config = dict(
    num_hidden_layers=11,
    hidden_size=160,
    experts_per_token=2,
    hidden_act='squared_relu',
    moe_layers=[0, 1, 2, 3, 4, 5, 6, 7, 8, 9, 10],
    normalize_top_k=False,
    routed_scale=1.0,
    balance_bias=True,
    init_std_router=0.0153,
    lr_router=0.00123,
    vocab_size=2048,
    norm='rmsnorm',
    norm_eps=1e-06,
    max_steps=7180,
    dataset='wikipedia_en',
)
Below are experts of layer 8 (counted from 0) of a mixture-of-experts language model. Rows are named router (the router's row for the expert) and show model dimensions 80-159. Each number is 128 + 32 x the weight over its row's rms, rounded and kept within 0 to 255. Numbers have three digits each.
After each expert's rows: a language model's description of what the expert responds to. This comes from a sample of Wikipedia text that the model never trained on.

# expert 40
router:132081119102049117126200120153137196105120110122182167088133130070170116165093096062124128115114144059184177202116135146132123101190118116101142148111157019124145133162101228101093166182115132109143133104120146107151144128090189130134116131
Description: Surname starts. Capital letter or first piece of a surname right after a first name in sports and credits, such as Tim War-d, Jeff Re-ed.

# expert 18
router:189203149133110105151160136141122163167142157104134121129152153075142112089116190155073078090180178171084163113156068134146123118124174154156143133181060162120126125156129122108092105163119169153091104128143182175169144089119113129173040075
Description: Article subject names. Last piece of an article's title name just before (born or Location within, plus line-initial The, dashes and given names.

# expert 35
router:119122144152123143150133159106133102157214079160088156160115202241191124112088071113085105149151079149105175124098153116127117109169125088060133113110146162146109153158131172117081148093141139146150149079115115109087106152079168191073103149
Description: Table row starts. Pipe characters opening table rows and capital initials of names or competitions in sports tables: | Year, US Open, U-17, NCAA.

# expert 3
router:118129095170189150152123093120146143150209154078101132149162123076143153157075190125087101108184148121156147128136048114129152132122156175170094187172121174106131107134122060127150150092136160071135149193141087116156117068111132111117072141
Description: Table separators, line breaks. Pipe separators in wiki tables and line breaks ending list items before headings, plus bullets, semicolons and Cyrillic letters.

# expert 20
router:154059142120138136160175150133134059101097161161126069101071162120171101089149116152082158112104122169123107132119150156144143165174100134152108160092136102107111164183129103176159140094071067172190115111034142161108113139151130076064103124
Description: Wars, months, of. The word War after a named conflict, month names in dates, during and period, and of in phrases like start of, one of.

# expert 57
router:106128190168145085063054129113137059152103124114147137110123149121133136133147114137121116080136101179175108086205164152140101102115106146134097141085132158168161175163095099132145097080146040101183135122165122100159127130146129134155146147
Description: Vowel pieces after initials. Second pieces after an initial consonant, such as T-our-nament, T-ur-ned, M-us-ical, diam-on-d, plus names like Africa, Mor.

# expert 41
router:157118097105114184153187182117162183097164132146121074083095121101187129157165121062118123093139155078118124170150097060122145102137183093086104170113125075111157117181108144117111141190104140112125151121090131161168151168084170113170120127
Description: Surname pieces, initials. Middle-initial periods and surname endings in full personal names: George H. W. Bush, Bradley, McLeod, Hastings, Gibron.

# expert 26
router:070134162108140136075199180133117111110138136108115160147152146173157115122149061154147180119142106111040142140114089160112118152109231156077084138100152155103120131154153124178115140086143148125122081119194108140165131142143135120070111106
Description: Bu/Gu/Qu syllables. Word-initial syllables Bu, Gu, Qu, Du and b at word starts, such as Builder in ship infoboxes, business, budget, Dutch, plus lone spaces.

# expert 59
router:143127151113106139110095174140126132116066105195128179117157117169183090149113091125165091173171115076117095160080173157115141124166102126098150154118108130138142127125117185077112097119094126169146111167096154131108188120181087163169139062
Description: Verb prefixes re/con/de. Verb-opening prefixes after to/was/he in narrative: reported, rebuild, reacted, constructed, prepare, invaded, reduction.

# expert 45
router:140154127109047086134155114126128083127132192115106110129095175154046107088137094111152119119097117157048152160146121139122140140125162058132120125139133151126156142107102127056134091144137107119149097164164147101137143137119111177119180138
Description: Infobox field labels. Field names before a colon in infobox lists, such as Country, Born, Location, Occupation, Alma mater, Website: www.

# expert 5
router:094136165119139118098128151105130111159102148185124166132140110177117109134080154076113174134142097078117142150129144127113132123178097156133118166149113139172175070139118133099045109176096107161137104124154159120152184130120147107121111104
Description: Negation and re- openers. Word-initial pieces like re, no, mo, ca after was/is/not, including negating no and Latinate stems: reported, no blood, require.

# expert 15
router:139156176177094125127098047076104102158098088135126128149079135119133183142118108134156179100097080136100140134159173057152132149142129077122064164133128168148138108128155171132120103039131084120156060156165117171144166153145091115158199162
Description: Initial "ma/ch/p" pieces. Short word-initial pieces like ma, Ma, ch, p, cl at the start of a word, as in alma ma-ter, fe-ma-le, ch-ance.

# expert 14
router:114148082151115145154105112107142119139172150117108100112151144128160132116116154166089147152186139089161124097150083144156123181104157182160106177169145135114128120171091062180128052104126160097144141145152065113143182123093100099088098137
Description: Adverbs and mid-word pieces. Adverb endings and sentence adverbs such as -ly, -ally, also, later, again, plus name fragments, table pipes and Japanese katakana.

# expert 11
router:103130073125116134138115099126116140177195140136097131106155116099126193087098120177144057134154139196133127160157140121168099172139197170177122109167131161096109118139095089153159103159079162119108166167148138117143148076072093151100146101
Description: Taxonomic suffixes, table fillers. Latin taxonomic endings (Dinosaur-ia, Cerambycida-e) in taxoboxes, plus small numbers and function words in stat tables and species descriptions.

# expert 55
router:175096226127093095163131104154161104151126126072169107167143106154158117099126115118153159086104116179083100119118117114155142124130048107136191127101098123120151117120115176109099132189130135201130110116154104108130081184083114174131181134
Description: Measurements and brackets. Opening parentheses and brackets, and unit symbols in coordinates, heights and climate tables, such as °, ′, ″, km, (°C), (1.

# expert 49
router:103107096086141163109092094125115134067096101159166185093108102108057204117101132048088127126082178112102150130130174186190134183151120119140136128125102053134097129100149202150136104142083127146087105101097140120090122127208111115141143137
Description: Adjectives and word endings. Topic adjectives and nationality or field words like public, political, music, international, British, and endings like -al, -ical, -ian completing them.

# expert 21
router:155158097156121095089135162100132089131118135182181145161121133135145167079122121102112135076067129129018107155122117189152119134172175137073122164091137078117174159150110172105134156063130138142116041119128119133162140194142109144133134087
Description: Word-initial p and car. Lone initial p or P starting words like p-rison, p-rivate, P-receded, plus car, pass, opera, and some numbers in dates or tables.

# expert 30
router:091136125135149119133145127132105121119113107119105148092152128136136127133234139078178097134127101137136108101106197143099116113145134167122107145123098164064085176157133123174132159140190087108132118119106131164061191151143159141108120101
Description: Copula verbs. Forms of be and become (is, was, were, been) after a subject, as in It is found in Kenya.

# expert 51
router:135132150143113138123127144128096137137195126142152159117156106212134122147147140161087153137111141053086116120192142136083172136089170163099141137147059132142097144193153151115131154100161131131096088098105219090146046122110148137183208169
Description: Biography narrative pronouns. He, she, and, was, began, moved, became in biographies, especially education and career sentences like earned a degree and...

# expert 39
router:209073110147135179110073139103092111122136134107151180123125178207171124058118144164085154136031150108103179147125106125167138123084181134131147151123116143182135152131130132109153198080190173142177126155143136083130083084157122086149116126
Description: Short word-start fragments. Opening fragments of common words after an article or space, such as ne-xt, ne-ighboring, se-par-atist, with-in, as well.

# expert 7
router:149020122110172120115121081118151119093137144192108130092129141137197141115112072137137088131088170173172053146181130097149114111139079070125103095147181132088177182141115120153124193153147115140145106087133169077133108119157173104078136126
Description: Time and geography phrases. Words after "the" in place and period phrases, such as century, United States, north, south, early, region, decade digits like 19.

# expert 43
router:170119138107120035121132126099150154181123131122082144152180101110117103089126110160248117121139140084130114118173201131083168143088173107164171099108142066114143124100166129054113102122209136122133133128127156132166130133113109098107153133
Description: Location words. Location words and labels, like located, near, in, colons after Location or Born, and place nouns like Stadium, Park, Street, Museum.

# expert 60
router:112124133102048142130092089092147141113154055134069138087110144154122093189064127117082147082125129133157092077167127138181097119081059103078149147141055173127184180107145119095197138152094078121147160098136191163154096083079131150138117128
Description: Number range dashes. En dashes, hyphens, commas and x between numbers in ranges, scores and dates, like 194–531 ft, 7–6, 70-90.

# expert 50
router:133138144146077106127105150097175143102081126055098097128159078121154136085101162145151128125113128078149163195132124137102147041173135148138050121167080116098120129122129097133163168058105099185124066137161126174102093159115092150073157128
Description: Institutional nouns. Nouns for legal and organizational bodies, especially Act in An Act for in statute tables, plus Company, Court, Order, and suffixes -ment, -mission.

# expert 13
router:113141096178196153144118091127131146146199141074102125146150110078145143152074183129083091106179153116160146134141047112138148141126158172184080193163130163110125106132126068133154153092129159078128160196135088112163107061103129110111071150
Description: Tables, numbers, Cyrillic. Table pipe separators, year and date digits, dollar signs and Cyrillic bytes, plus mid-word pieces of names like Lu-ca-s, Du-ch-amp.

# expert 25
router:133159141139142119176171157176102122146198146118149152164070135133122132124107090147138137138083102131133110150096169162096109144109130080118201071126110218140132150157086130135099099074098166149133089147113174112114107122075106146128142130
Description: Taxonomy and Latinate names. Name pieces in taxonomic classification lists and Romance-language names, like Reptilia after "Class:", Polyphaga, El, Ri, plus line breaks between list entries.

# expert 48
router:107130169085054155054148128230114117163087113127133074129089106102150162129076106091108104106148123155147137095083168087175098096141108056114099133132154112110114101098087143117099163189114177162123103141144158131164125152122132149153161087
Description: Review-context prepositions. Prepositions like by, from, on, with in album, film and game reception text, as in positive reviews from critics.

# expert 1
router:127193142128107136132099087128089103075070172170130151133132085116113156112115062108096131121138122117100115091157151131135205153149083160089126124160104103131095110086090081146105140085117102190111148108133105160178132117170220090157159101
Description: Function words, prepositions. Prepositions, articles and determiners in running prose, especially "to" after "due", plus of, the, for, This, After, several.

# expert 32
router:109097126112155154042065145058119102093163083156107123138116147106134126083097115120083116125136089146106117171134135096158209137173175131115097129086119105122164068162163111148174161180116164110052136120102095117095131116097115128142227137
Description: Section heading starts. The year prefix 19 in dates, and first letters of words after == heading marks or line breaks, such as Religion, Rolling stock, Rio.

# expert 33
router:117107142158091120155180117130170147105161156122145103135111079182154152079092135143109151183082114118145132163165093078119144077112158109108156135116125098099133127105162184127120112136069061157123104162175139148046168121135120119130132161
Description: Closing parens, initial A. Closing parentheses after dates or countries, such as Mayor (2020–2026), and capital A starting names like Athletic, Aue, Austria.

# expert 58
router:088125059150163087088188101174132151097182137133136176143181109161163151126076129105077110156184159138157112099094107123142190145124151116146107117137143121131121175111125097152179102149111129054067141081148124118184117155103139153134134126
Description: Doubled s pieces. The letter s as a mid-word piece, often the second of a double s, such as Cas-s-ette, ba-s-ketball, Mas-s-achusetts.

# expert 44
router:119086112100115187117156169137150167134197120079202181069121134054115076180119148071084166104149133109138130165110125112110109067117126110103193094135144130169123134164107149122102128135140157131083190070122138082167128155154164122141107117
Description: Surname middle pieces. Middle and ending pieces of personal surnames, often in sports tables or name lists, such as Henman, Henderson, Rowland, Goodwin, Leichhardt.

# expert 24
router:116130187113123194077147165111170165154133104174137052160159138115160102105157090148087166173106095113159155112106105160129128154128138103086153076105075072129166132136116135132081120087123115109167121139144111120066051116134208131107132103
Description: Table and list separators. Pipe, colon and semicolon separators in stat tables and key-value lists like Source:, plus br, co, bo pieces as in brick.

# expert 54
router:140159145210129071102146111074095134113107141161136094130092128138161111134161102132135122169151187106091153137166107108082117124119098119161151101125130114119130113137168112137171111114182081130096132134142126106165148126094133076157067128
Description: Letter n/d pieces. Single letters n or d early in words, notably d in industrial, India, plus known, called, named, National.

# expert 37
router:154158134101077124154115098114083112108065183117132084104055150166123136162101116079111159187091128137095105160123088152109130154145119079092124133159138130155118079129103126159137122144121042095146147127111147132153137153129116136110208123
Description: Word-initial letters and pieces. First letters or opening pieces of words, often a lone S or A, like s-quad, new-s-paper, S-creenplay, plus infobox labels.

# expert 29
router:169137129151156143092119136161145154165071155121128123123092133171135112116110189178122152074111119108102127153126145130089117107213155068058082127081156115183137092080194159138103162179166131166096090143156199137101084133085107125181138075
Description: Election results vocabulary. Election-table terms and suffixes: Democratic, Party, incumbent, majority/minority, Republican, vote totals and rows in election result tables.

# expert 27
router:134087174088093119159138124144094139128139077068114100155078152104167134105146120127118100122124164129146077114170197163110140115150115176115121036164162147093084106095104138170157132177065075105129099138178116134091156133131144141134114165
Description: Scientific word middles. Mid-word pieces in technical, biological and medical terms, such as aci-d, Dinosa-ur-ia, Bin-om-ial, ne-ur-al, kid-ney.

# expert 0
router:175138157179200105045132124140137106092126149113108152114132105149145097155157106090085123073071126142168089077123121093071134141107089140091149152073142123110182143135116123117126072139068097146082129059139089120099116144134149085122141067
Description: Arabic/Persian name pieces. Word-piece syllables inside Arabic, Persian, South Asian and Hebrew names in sports and film tables, like Abdulla-h, Ah-ma-d, Ha-q.

# expert 4
router:130102149083083118150131043155157098158142079115163103114151156164058155088119123066082082151140142117076091111078161033122129163090111097116157114102154179088121142101120128146150187118124170120171121111097095142138097128094107131139108151
Description: Consonant+i word pieces. Mid-word syllable pieces ending in i inside longer words and names, such as Ra-di-us, Ma-li, quar-ti-er, fa-mi-ly.

# expert 28
router:081180132122155095147099116141084125104131129126133123204170156161203091156125200152158141088118135093159111130133141093084092082119150132106139110108143110202113111165142166156136138179084051094101149183119152114106144110160113151091102107
Description: Event verbs and scores. Past participles and event verbs after was or took, such as held, took place, released, plus score pieces like –2 and "v." in case names.

# expert 2
router:150112131157135117079049108133152121181071113105143138140149144110146119088102085156142125095110119186128051096216150135163129100136155090112177119131135082103147214125135181128098198120160136175149169134144115118088135119152106248096157140
Description: Capital letters in acronyms. Single capital letters inside acronyms and abbreviations, often after another capital, in infoboxes and tables, such as CET, COVID, NBA, MoPac.

# expert 46
router:084160119138146170113146101107177128097122194191083179107114153138127096128145157163110117176110123140149141101168119107133166106150126113111196134124122103116170128119087102113146155192161145148154111202102099103136114077133088075087136154
Description: Indian name syllables. Syllable pieces inside Indian and South Asian names and terms, such as Lok S-ab-ha, Rajya Sabha, S-ri-nivasa, bodhis-at-tva.

# expert 36
router:099149082136135152156132100119152155129165156097106107092143126106157151139099177162076106147156145092156168083146071139163144156086150165180111187178169173112128114143097058135164123106090152074108156152163078146147156117103108103103117115
Description: Title and table boundaries. Hyphens and colons inside titles like Burn Notice: The Fall, table-cell pipes, numbers, and mid-word pieces of longer words.

# expert 17
router:108100139089147156111159127076109151137122155182088107081113149182125162141114154146132120066139125173116169102110149193090077135127143108115122146149106122097119118153142174133133103152096180150157162145145197116182096109116173085161089116
Description: Person names, pronouns. Given names and name endings in cast lists, credits and lineups, plus he/she starting a clause: James, Isadora, Khanvilkar.

# expert 62
router:109122099042149136102110089127146059131189125102106156140112106139148182119114147084157152064113157171074105137192104202121143121111182192103126119151148123108098129140110150133130190162096061122078139141176172136118181071140159110133159165
Description: Scientific noun endings. Word endings in biology, chemistry and technical nouns, such as receptor, protein, chronic, genotype, locomotive, and words like system, cell, gene.

# expert 10
router:125145078140129178155114125123136148125169157113074127097142124108143164121118162119108124177185093128146151082171099129166154172113156171157121170169148174122106127149092103134145108107104159082116151139189087143170167085105116076113103139
Description: Mixed function words. Mostly the, The, quote marks and other function words after a period or comma, plus scattered mid-word verb pieces like comp-ensate, cho-o-se.

# expert 34
router:158129111110147051111147139110114174187119170112152139170099148166182173123091065133081091126141139151082126120172157129058107159138116063077096129094104104158132175163125103130113084129130124116043155128158136105102050116160079139154059085
Description: Biography opening descriptors. Nationality endings and words in the first line under a title heading, such as Canad-ian swimmer, Australi-an, "is a species".

# expert 42
router:138173110104162108148086136136121127138094135067127149170139115146107118156164148164179168145172086119126140142096151181104066185157069130119085109103078122116114112145122122170086137129109144132098123100101135115135145126196107097179176150
Description: Accented Latin letters. Accented vowels inside European and Latin American names, such as á in István, Iván, Sebastián, and é in Ménétriés.

# expert 19
router:080129147163100103132090164117099119120093158127073076084139156191136127106159172127126127108154131150190063059163094132092149148112126122144093165126121163132143108168143139093178092162121107098076117183103167141150161127140125131044050101
Description: Verb stems before endings. Verb stems waiting for -ed, -s or -ing, like include, remain, appear, kill, continu, and "ur" in survived or surrenders.

# expert 47
router:138077133115100127100177158143126174131155139128116123095125153093180160078120142147146108136120166178175078113121141158093110118110128116075173078154114070075097169153072145152086168192098141102211141160176130073100136143125100114130124149
Description: Colors and physical description. Completions of color and appearance words in plant, animal and building descriptions: yellow, white, brownish, gray, shore, beard, left.

# expert 63
router:132115122114099178091133142101116130123089137093193093180152103172069162127131085104136179090091157133184156130193118139100090156094152131116110114130105123094105181107100118101100132126080167137156109163049170153159146106115112173118178153
Description: Media and publishing words. Words and pieces about media works: film, book, music, La-b-el in discographies, ma-ga-zine, pho-to-graphs, Comics, script.

# expert 31
router:173092137111209134119148099139211175112152131104089100148104166113103106136127158097120134130044077100090167077099146163156136123112137088157119094181132174105132111127137133130125117161072148123126100144167107118131134042112165188112115173
Description: Table cells and fields. Table pipes, line breaks and spaces in election or stats tables and infobox fields, and short values like Y, No, Yes, em dashes.

# expert 61
router:170118122092111124148127110121116054140120169150200223134142101137114134087155118190192082107126105118114044109115143069093114120069057151134184098146169146129149125098157130108116082141157096159146114148128127118131151167153134159200173131
Description: Word-opening syllables. Opening syllables of words and names, especially prefix pre- (precipitation, prepare, predecessor), and Mi, Di, Mo, Ko in foreign names.

# expert 52
router:168099141111151132191101073118100145139058160131137076104178118141102140160141108165196092139101153108109107131168138097142123154072036122104179149097143156130178151165133151162076129101109055122116066122145147128121111130108159123124151096
Description: Latinate verb prefixes. Word-initial prefixes like dis, pro, imp, under, ex, often after "to", such as dis-tinguish, pro-teins, ab-andoned.

# expert 23
router:168167149180142086135156112116128098144122053193115134130151110191097049187139080129111125102063112154126133177094180113104087163110151122142116095141121144154115103118119148063153059121200107134081125124124115102109080141132142212100143084
Description: Sports infobox separators. Colons, pipes, arrows and team-name starts in sports infoboxes and results: NBA draft: 2018:, Quarter-finals:, New York, Adelaide.

# expert 22
router:118138128150130105133099155109160128092035167155192134136107147158138132133154130128107110098152074124153131148148111110064086110083106135134169142149132136102133155067195135128197075124199143140072131118110146161121135140088195099118120167
Description: Politics and subdivisions. Word starts like part, un, sub, Com, commun in political or administrative text, such as "part of", S-ub-district, Party.

# expert 38
router:118115136094127141074174119154175159098164102096068117126145126049167097110074078150138107165128087155140112098140175180178052132125087099074130059132121096132115124151171139115116142133135158100189088141144107129146067135159164131158118151
Description: Coordinating conjunctions. Conjunctions and, or, but joining adjectives or clauses, as in long and happy, severe and fatal, plus commas and short word starts like h.

# expert 9
router:089153157161160105112113115072084150089067135117120156127133126151101159200157110103120130143047179106145186097095161156144218091146148137126087113110134142112109095117082098165163115071109156160140137179172160148110132109155168142158144076
Description: Suffix "al" pieces. Word pieces "al", "ial", "ual", "ical" inside adjectives and nouns, such as feder-al, pen-al-ty, an-al-yses, plus whole words like special, final, Royal.

# expert 6
router:108137104130123201185100129162132144126130174105108109116142184109141119118087138104087155190133092054122162143201085111131093174140168146186160136124115141086160128152106098137115099167101208151128160107145109164126176110145070118111075152
Description: Indefinite article a. Article a or A and quantifiers such as another, several, one, two, after verbs and prepositions, as in plays a fundamental role.

# expert 16
router:142155116109147126141071102112107169107099129145063129193171163136111132130119127146100120113112072076107076140111200128121156123118157128149168148151123086109158109089133119149121119123112164125095175075137097157143123100153097110076135090
Description: Consonant+a word pieces. Syllable pieces ending in a, especially la, inside names of clubs, places and species, such as S-la-via, C-la-ir, f-la-g.

# expert 53
router:135124068101129100155135170069139164123115143073139111115111126157095114086122133129122141152113153145150153174104130125065148160111147135110111099031065143128092158119113157059098106143154092117118154159054121148129071084118140119182172119
Description: Job-title word boundaries. Spaces and pieces inside occupational titles and roles in biographies: district judge, general manager, vice admiral, Detachment, Doctor.

# expert 8
router:145119110170087112137154099119150125072169151080157152073145149148101114127145128130164167147111066128155143098178095094145122149096085117170153173142097114116117132131110147166186196087091174105096156075151119131157131146131128085137078164
Description: Digits in measurements. Digit pieces, decimal points and zero groups inside numbers for elevations, areas, percentages, speeds and statistics, such as 1,500, 136.4, 95.5.

# expert 56
router:126158213098089183101151099131147162123132100100091123184126151124175127100098135125205145112082168156126116083116135131114102078147082110101111095160122087162085162176166159126114125189129121197177143115156144107134148162119138117142149176
Description: Unit abbreviations. Unit symbols after numbers, such as km, kph, kn, ft, mm, M for magnitude, and × in specifications, plus plural s endings.

# expert 12
router:124106169129159105069138091162107074112173111126155201166118161147134095178142106126183115148122153117100088080205192115139112151125146121125108134079177073150176117162125124146148109219105146139122096159157162100090132076182105093162129118
Description: Japanese name syllables. Syllable pieces inside Japanese personal names and words, like Kei-ji, Hiro-ki, To-ru, Saka-mo-to, plus some Indian and other names.